config.yaml
experts_per_token: 3
d_shared_expert: 64
hidden_act: "swiglu"
router_score: "softmax"
balance_loss: 0.00614
router_bias: true
shared_expert_gate: true
vocab_size: 14415
norm_eps: 1e-05
optimizer: "adam_hyperball"
max_seq_len: 256
max_steps: 7322
Below are experts of layer 13 (counted from 0) of a mixture-of-experts language model. Rows are named router (the router's row for the expert) and show model dimensions 0-127. Each number is 128 + 32 x the weight over its row's rms, rounded and kept within 0 to 255. Numbers have three digits each.
After each expert's rows: "comes before" lists some tokens at least twice as common just after its tokens as in all text; "comes after" lists some tokens at least twice as common just before its tokens as in all text. This comes from a sample of Wikipedia text that the model never trained on. Tokens count by the router's weight.

# expert 14
router:093072178142101118109081148164142119161116165146180123140152133221111096053116179156173101114146121103109114116131130151131104124124151103106171093124136158182130151133119160182152130138099127079102139140125112180201131087177120152141152111068107089110097139183101136159223119170152147114159137096097090108164132143176086125110163166143075146099137146159095175123161081078096162138161
comes before: "1", "2", "0", "3", "5", "4"
comes after: ".", "1", "2", "5", ":", "°"

# expert 22
router:144125173156139093083078152088118083156120194129159137131162126177081087097144150138140101143105117057098111074157121185119112098143168102157163182096131092158118153109082109120136100123081145109119144166124101157161148104147091128150094112124130109177125154187136150195227135170093144100158145128102127160149148159094126170103152119179102110049131131164172160178153111102056135149140
comes before: " |", "|", "1", "2", "3", "0"
comes after: " |", " ", "|", " Order", " —;", " +"

# expert 46
router:128186146141155105101111202178099131121131160152150113138150150164089142079111175166147139122138142041099089121149116183100129100101121092175165142153120147171090173126094128190113147123114157096129194095132140150216152106184141130161089144065111126143116097169119133124236165160130105146144078119078106135193146166126121137138153115152126108117142156177114156125166099110078154136117
comes before: " |", "–", "0", ",", "6", "5"
comes after: "0", "9", "1", "–", "2", "8"

# expert 11
router:121174155132167097101124181109109147155121193142165108149190122155131119100124169137091145112130118117131073121166087151114188097124088106105164103131148163153062163149081170165122139153139160067131166110082101164226140121185120163176138158118106102109124127193101108139210162119112182097167129103136125139140110138079150105077171124147127152102114082175156167153083083126122169102133
comes before: " ", "|", "\n", "s", "A", "C"
comes after: " |", "\n", "0", "3", " B", "4"

# expert 35
router:132132204147133133146121159094177122095181174096167163186192112136107172078149127162132146152081091086097112135161118170084078105115167148111164170109095109165107172113114138144100111155090126097108142116150183127173171089130066137164113131097141154154106151168109126162219185175133145128163147109088123158134168167110070104120194120133082128153109140149123152120143176107105142127191
comes before: "1", "2", "9", "0", "8", "7"
comes after: " ", " in", "2", "1", " In", "|"

# expert 12
router:145123151189138139111122170112131067147140119134127165137173065205105106083119133143142135149125121091138116106142110189146131136122129075125131111121156148142097139134095189160128110159101140103133176158141116158182145103150083129153108119102091111184094172213135102181200129108100159167154125141081166154137148207098136121049162106141102139049111118177146174129170112085105150102175
comes before: "1", " |", "2", "3", "0", "4"
comes after: " |", " ", ";", " S", ":", " +"

# expert 10
router:129093170150112069097142141098112118126128183185210105148126118125091077097108187142163123170136130101113113104120130165088132093158123060141113131110127079151116140163096134122120124121117163098120147132115088100097161103172105081176086140082107051138077164162066155164200133190125170106177094167120092174139135122154149120116217118123115112072110154178114115181148127146118113145134
comes before: " by", " in", " to", " of", " as", " for"
comes after: " a", " was", " is", " an", " were", " are"

# expert 29
router:124137161199105129104087134106188082142111178125126126173123092170108115124114154142137086115152134128084082139158105144101140092171151169168155160147116124163111148153082177183109127162105175074117185111148110158176135104155076115155106114137116094127101158160058153168218158186146132068142141100131098133183194168142137135098186111138090115107130131183148163126126095134083154125184
comes before: "\n", "|", "-", "==", "===", "The"
comes after: "\n", " |", "==", "===", ".", ")"

# expert 19
router:133111149162150146145070143138162155156104126122146133175159112117155117069115181165174103125131142066137100146120102136088145150147162103075131140119133109131114140158115161163129111146077159096116116163154097104108158114205114101144135168080129079108095159163088143162213171179118156152146146060170099124189114137073132120151213121087061167063077117123122138100153086084103149153142
comes before: ":", "-", "\n", "=", " /", " ("
comes after: "-", "\n", ":", ")", " •", "″"

# expert 42
router:165164141174128092108115171158150109142105157153196111138142154171134083089146166165135146142145149077132101146135113143159178076116077082169167142086132159135116168105107124143133137152138175052132134124103091175174170068215110124163122177095065122111072154175104143149201127157135097137161070137101121158147118158127144135124157137147108102100117088151083198110154090156079128118137
comes before: " |", " ", ")", ";", "–", " ("
comes after: "0", "5", "7", "8", "6", "9"

# expert 15
router:166123133141175089125119129108162106172121142102181160157176100123086116073136129127098157158144110084129076096106092156121111101145125090200175090111122126149094153111119139114129151193108151069130175143126104161130137117171106091184070176124119104173117165146108141162188139077111188132151155141108121174108124191124148174090209096082122103073094126163133138156156158153061156177120
comes before: " of", " was", "'", " is", " to", " for"
comes after: " the", " The", " a", "The", " an", " first"

# expert 31
router:129116170160153112127094188147163113143111204104214158159194107208096155081117163131127133132150092095118115146147077147140147111134106144125155161095086124125064159137073141162096115180111158068146156163175140160204132085167102148205125183105135105137096118149109097162186111154153129131177116110105117158121084149098119102079126099116120115095118147162091135100133138135076151141166
comes before: " ", " \"", " Total", " MF", " —", " USA"
comes after: "\n", "0", ")", "3", "4", "5"

# expert 43
router:122109179141163137114101156168139084139107184169180152159129077219114088127097145114161126130165102096111086085158120127100160136113162115158170095132146179194134172165139134135132117177138093092115185163106112165156202091196102120172067146071147121128108126153094125175182115156112108139136156122118141173146141172109119114086197157146066105115110131156153148135132092142070146098137
comes before: " ", " the", "|", "3", " a", " +"
comes after: " |", "%", " m", ";", " at", " age"

# expert 44
router:142138170149102076130110146120124111129132170126175093147187160155128124068110179169129166176130085064108112127123135165110136095130099097159206163097132135162081155150117150128102129144084174070120163116131139150186139091194119097148127137069070125108103120164099156146248130164084140102168133113082102151129101175114115148116161139135129123137105105194102178151150110137089163155163
comes before: "0", "9", "8", "1", "7", "6"
comes after: "9", "0", "1", "2", "8", "7"

# expert 7
router:107084155128140083122098120134118093141139153171111099144148140154080130091165123202119140125153101114064102092172128103128094101116184118134208073149139196185083172139101182201122105150111167102128195095095146165171188091134092135158081140117107135115096124166103151168208136144116162130124136197130115144162113131132119143084197146125107119148124120163150119174117183145108154129127
comes before: "\n", "1", "0", "2", "5", "3"
comes after: " ", ".", "==", " ==", ").", " about"

# expert 40
router:182147149181139135092080202118174136160135179181205165129150075130135092090138129140092153147103080061131099120139056164131128119153137106144138143102140107171110141142084150094163136172158119086091120176105139125135169120183075142178120151118121106163082147159083131171185151155149131158172092100072134167138166152102171151070157143145094104083119151117149142149158080109118120167157
comes before: " |", "\"", " of", " (", " —;", ";"
comes after: " |", ":", "|", "'", " -", " S"

# expert 26
router:137094187157104088121063147151151133155088151137166145137144135131128173053085143135138125150180049125121101131100116181085137126117146124108186131096107120118133111174102178187135124123138162070154146138161139142188176073184135108158123150096101077174081103159075132159241126182157154107180151095144118131154146144114111129133176110155119169102104122164123132097112105103118161165126
comes before: "-", "0", "9", "\n", "1", "2"
comes after: "\n", " (", "2", ")", "0", "1"

# expert 18
router:156120138116172128108086198112101156126122163113171103157163105170104097047106154176144127117103066114104087146126112226103170127139127115172161105156122103150115164090130155169123131130114138075099133106143133165167166072162098106151096127097110142131103083198107172171197137161104122116155108091093130155187151133110106151150189112124100070163123179166076139143131137101074152140158
comes before: "9", ".", " was", "8", " in", " career"
comes after: " in", "–", ",", "1", "2", " at"

# expert 28
router:163112167177131108117107175116100121156121124163145135121165089155092113086141174155109102186131088092131089090130135127118109105127131090164211102118138160164132117114092159165136087118110132103095193154133135202194155109175099124144075130050118109123094142181137159172243162169154161149135159152122096151148159157109158084092138115129095098092093147179137146134147092149108174136150
comes before: " |", "0", ".", "5", "4", "6"
comes after: " ", "1", "2", "3", "4", "5"